python train.py --hidden_size=448 --d_shared_expert=64 --hidden_act="swiglu" --normalize_top_k=false --init_std_router=0.00929 --head_dim=32 --norm_place="pre" --attn_scale=0.177 --init_std_qkv=0.0238 --optimizer="adamw" --max_grad_norm=1.0 --schedule="cos" --final_lr_fraction=0.03 --train_tokens=512100000
Below are experts of layer 8 (counted from 0) of a mixture-of-experts language model. Rows are named gate (a neuron's input weights, with its number), up (a neuron's input weights, with its number) and show model dimensions 280-335. Each number is 128 + 24 x the weight over its row's rms, rounded and kept within 0 to 255.
Before each expert's rows: a language model's description of what the expert responds to; "gets" lists some tokens that make up at least twice as much of what it gets as of all text. This comes from a sample of Wikipedia text that the model never trained on. Tokens count by the router's weight.

# expert 54
What it handles: Preposition of. The word of in genealogy and possession phrases, especially son of, daughter of, Ministry of, part of, also including and Occupation labels.
gets: " of", " to", " from", " as", " de", " for"
gate0 [125 106  91 139 112 129 177 154 169 134 114 125 122 118 131 135  99 149 156 121 127 102 142 123 171 152 155 126 172 128 101 118 112 120 134 104 134 128 118 104 110 139 177 161 136 118 132 124 111  92 139 123 116 130 139 106]
up0 [126  93 169  99 107 111 147 138 135 171 139 156 174 119 129 124  52 148 148  95 136 167 127 166 159 124 138 131 146 148 145 136 159 116 162 109 153 158 154 100 146 150  94 106 176 168 142 129 115 145 153 145 127  91 159 167]

# expert 9
What it handles: Country and state names. Country, state and nationality words ending place-of-birth or location phrases in lists and infoboxes, e.g. U.S., British, Ohio, States after United.
gets: " U.S.", " United", " States", " American", " British", " US"
gate0 [112 119 143  88 131  93 134 125 110 112 121 139 109  99 122 166 125 123 123 143 102 115  87 181 132 109 135  94 107 126 126 168 133  76 132  78 116 106 137 117 123 170 118 105 139 163 139 150 121 104 126  78 131 141 115 130]
up0 [ 94  60 147  84 153 144 169 100 120 112 110 135 141 107 143 144  89 125 122 143 131  96 120 161 127  94 151 122 106 148 113 129 164 106 144  98 121 140 119 139 139 133 105  99 152 121 104 142 111 171 124  76 138 125 139 107]

# expert 2
What it handles: Latinate name endings. Final word pieces ending in vowels like a, ia, ina, ella, us, mostly in Latin genus and species names in taxonomic lists.
gets: "a", "ia", "i", "us", "o", "is"
gate0 [143 117 141 110 140 168 145 153 109 130 115  65  95 150 170 139 172 103 114  83 169  71 120 102 123 138  67 131 132 144  60  83 140  96 105  96 136 135 102 133 104 115 123  80 163  98 148 114 126 101 101 130 102 150 130 137]
up0 [114  76 145 183 123 131 139 139 118 109 130 121 135 112 126 147 112 116  98 103 132 108 138 155 101 163 126  95 102 140 139 141 130 132 118  99 153 128 151 125  83 133 119 157 118 112 125 157 132 153 114 117 120 131 133  87]

# expert 11
What it handles: The and table pipes. The article "the", pipes and line breaks between numbers in data tables, and "United" in country or club names like United States.
gets: " the", " |", " United", " 0", " a", " New"
gate0 [104 123 130  84 135 133 144 174 108 145 154  96 108 141 163 124 139 124 136  98 114 117 160 214 149 119 137 164 111 154 109 117 129 153 129  99 104 138 180 140 158 104 117 142 136 122 145 125 157 108 156 128 157 135 139 123]
up0 [140 146  99 134 130 179 106 126 116 176 126  93 149 138 107 123 138  90 158 119 121 155  86 132 137 105 105 143 153 187  92 104 135 159 141 111 131 127 135  91 144 128 185  94 154 112 118  87 139 118 126 154 142 129 123  72]

# expert 5
What it handles: Vowel pieces inside names. Short vowel word pieces inside words and names, often after B or b, such as n-ee in née, B-ee, W-ie, Ra-oul.
gets: "ee", "ie", "e", "',", "o", "ue"
gate0 [162 101 118 126 109 117 112 151 138 118 121 116 135 151 131 120 155 127  88 136 125 135 143  90 169 131 140 151 105 154 151 115 151 162 177 170 172 154 110 140 172 102 110 130  92 125 155 168 113 111 119  72 106 121 154 156]
up0 [105 116 123 102 106 177 135 147 150 132 136 118 156 117 101 129 119 122 166 139 123 117 118 162  85 150 115  90 136 134  90 122 113 123 136  99 123 123 147 135  81 147 167 128 174 118 104 118 119 158 124 161 128 120  94 122]

# expert 24
What it handles: Contest outcome prepositions. Prepositions and table pipes after verbs of winning or losing, such as fell to, won over, against, behind, plus infinitive to.
gets: " to", " |", " over", " in", " for", " against"
gate0 [ 97 112 114 124 119 156 135  91 140 139 116 137 118 104 129 150 152 156 108 125 143 139 152 139 147 142 152  97 123 132 103 119 134 150 149 146 128 136 158 140 115 163 106 135 142 194 143 106  88 170 120 109 143 145  97 127]
up0 [ 88  89 148 121 134 154 123 109 101 160 141 179 111 121 103 138 122 123 154  90 150  96 140 111 147 154 130  91 135 123 135 118 100 162 147 171 130  93 181 127  91 102 131 117 127 146 136 125  83 131 118 128 108  92  88 104]

# expert 8
What it handles: Event prepositions, ship losses. Prepositions and direction words after verbs, such as on, in, left, off, into, in shipwreck, aviation and military event narratives.
gets: " at", " on", " in", " left", " off", " to"
gate0 [150 153 162 153  91 144  75 140  95 148 102 132 162 154 135 152 153 121 165 159 164 113 162 110  96 115 124 118 173 135 123 120 167  87  98 103 135 209 164 138  84 108 143 154  93 143 163 120 132 124 127 140 153 126 135 137]
up0 [117 125 126 129 127 101 120 161  94 159 120 152 148 155 160 153 145 122 138 144 137  86 171  96  75 130 135  81 159 122 106 110 122 111 129 139 160 200 138 124 103 136 159 143 126 148 187 152 114 130 130 122 160 124 124 137]

# expert 32
What it handles: Infobox and table numbers. Numeric and label tokens in tables and infoboxes, such as (aged, No., Votes, %, °, vote percentages and statistics cells.
gets: " |", "°", " %", " (aged", " /", " (age"
gate0 [133 132 141 104 142  60 138 118 162 128 134 173 125 124 111 173 136 138 184 127 157 115  98 112 116 118 138 140 131 141 119 103 140 135 148 144 108 116 144 118 162 151 118 120 123 120 112 141 139 102  98  95 154 120 113 119]
up0 [128 140 126 129 137 104 118 134 117 108 124 102 138 126 122 144 185 159  94 133  88 159 130  89 143 116 166 126 152 146 112 142 133 170 106 142 169 153 147 164  90 142 152 119 114 135 123  65 131 161 138 134  80 161 164  83]

# expert 57
What it handles: Adjective and adverb suffixes. Derivational suffix pieces completing adjectives and adverbs, plus possessive 's, e.g. -ly in deadly, -ary, -ical, -able, -ive.
gets: "ly", "ic", "y", "'s", "ical", "ary"
gate0 [145 129 125 166 130 126 141  86 138 145 120 139 104 114 116 132 129 120 136 130 145 100 121 126 150 138 168 112 140 110 121  99 117 105 144 147 134 126  82  86 171 144 176 128 123 104 115 146 143 142 110 125 139 190 137 142]
up0 [127 152 104 147 134 150 116 128 144  84 127 130 111 141 162 153 127 144 118 132  85 114 111 144 127 129 120 154 112 167 118 124 146 136 135 159 140 120 113  82 150 137 152 121 145 122 104 198 117 121 121 123 141 135  86 145]

# expert 23
What it handles: Table cells, list dashes. Pipes, numbers, plus signs and line-initial dashes in sports tables and spec lists, e.g. "- Beam:", "+28", "| 0.63".
gets: " |", "-", " ", " 0", "|", " —"
gate0 [151 141 115 133 122 126 110  83 183 155 158 141 145 122 129 152 149 129 161 147 139 139 102 155  79 146 121 139 107 183 118 115 137 128 150 126 112 146 116 131  89 136 117 107 120  82 127 160 108 136 122 135 110 160 147 141]
up0 [126 140  79 128 136 151 144 134 108  98  73 169 130 116 121 135 118 116 131 132  99 118 135 127 123 132 141  99 145 121 143 125 133 162 130 127 108 116 110  93 148  95 158 105 123 165 129 118 134 132 117 146 123 104 112 111]

# expert 49
What it handles: Biography section headers. Infobox and section labels in biographies and taxonomy, like Born:, Personal life, Species:, Education:, Scientific classification, plus name pieces in bios.
gets: "-", " the", " his", "Scientific", " Species:", " a"
gate0 [122 117 122 132  97 149 118 129 173 108 101 128 112 143  96 130 105 159 151 144  74 103 141 114 163 138 126 162  92 140 151 124 106 116 129 143 157  57  89 147 113 149 100  56 118  88 133  93 105 113 150 154 123 111 139 111]
up0 [141  73 103 159 122 104 129 101 150 128 102 149 111 143 120 130 127 129 160  90 115 108 124  92 133 133 121 174 101  99 175 123 177 125 141 180 103  70 109 150 115 122 122 113 112 136 118  97 117 116  99  96 164 128 135 136]

# expert 36
What it handles: Clause and row starts. Tokens opening a new sentence, list item or table cell, such as the, The, He, table pipes, list dashes, See also headings.
gets: " |", "|", " the", "-", " The", " -"
gate0 [148 137 130 115 182 145 146  96 118 166 118 138 109 105 118 143 153 124 155 158 127 123 107 121 133 126 130 145 154 161 152 121  91 129 142 129 132 141 143 122 121  71 132 141 124 120 168 135 121 122 129 116 135 118 152 118]
up0 [139 142 117 158 160 136 148  65 137 156 110 118 152  91 114 165 129 129 143 162 120 103  71 119 117 119 134 134 117 175 143 114  98 107 139 139 164 165 115 129 121  92 139 142 111 131 126 152 101 137 105 143 132 122 156 132]

# expert 31
What it handles: Row-start table cells. Pipe right after a year range or row number in filmography, career and results tables, plus sentence-start The, He, His and credit labels like Starring:.
gets: " |", " the", "The", " -", "-", " –"
gate0 [159 116 145 140 123 112 126 170  85 126 137 159 129 140 134 134 113 155 118 105 128 130 173 132 165 147  95 131 128 138 133 143 125 169 101 116 112 140 137 133 121 138 189 121 116 100 143 113  93 139 123  87 192 111 159 119]
up0 [141  91 119 121 136 139 130 114 109 137 152 187 135 131 217 149 150 160  97 109 181 143 158 110 164 134 116 135  87 128 118 143 108 165 109 135 116 132 121 156 147 124 138 120 136 126 141 122  91 151  88 113 198 126 131 165]

# expert 25
What it handles: Function words before complements. Prepositions and modals introducing a following phrase, mostly infinitive to after effort, deal, order, also of, in, many, would, could.
gets: " to", " of", " in", " for", " a", " many"
gate0 [124 146 102 123 172 150 149 119 146 161 157 137 138  90 101 146 137 136 104 163 100  89 136 115 152 135 117 159 149 142  79 116 171 116 153 141 110 106  98 155 162 122  99 101 142 121  92 129  74 139 114 147 138 139 147 120]
up0 [130 142 148 134  96 122 146 157 130 152 108 121 125 163  98 158 103 167 121 127 122 114 102 122 103 134 148 133 163 149 109 118 131 118 108 155 139 130  75 144 128 126 170 114 148 134 125 124 128 143  83 134 132 147 138 128]

# expert 26
What it handles: Determiners after prepositions. Articles, possessives and numerals like the, his, their, two, mostly right after a preposition, often before first, same, end.
gets: " the", " a", " his", " an", " its", " their"
gate0 [154 159  74 125  86 129  97 119 124 127 127 130  85 152 136 121  96 125 118  85 204 109 129 105 100 107 127 102 137  97 155  43 108 110 131  75 120 150 144 128 167 121 143 136 116  89 103  83 153 112  95 166 145 151 168 116]
up0 [170 159 107 135 135 129 102 156 163 113  65 125 130 170 111 140 148 103 170 120 161  89 145 129 126 135 112  94  94 138 133 111 110 148 168  72 109 104 156 147 120 131  94  96 123 114 102 124 100 115 105 144 149 103 137 155]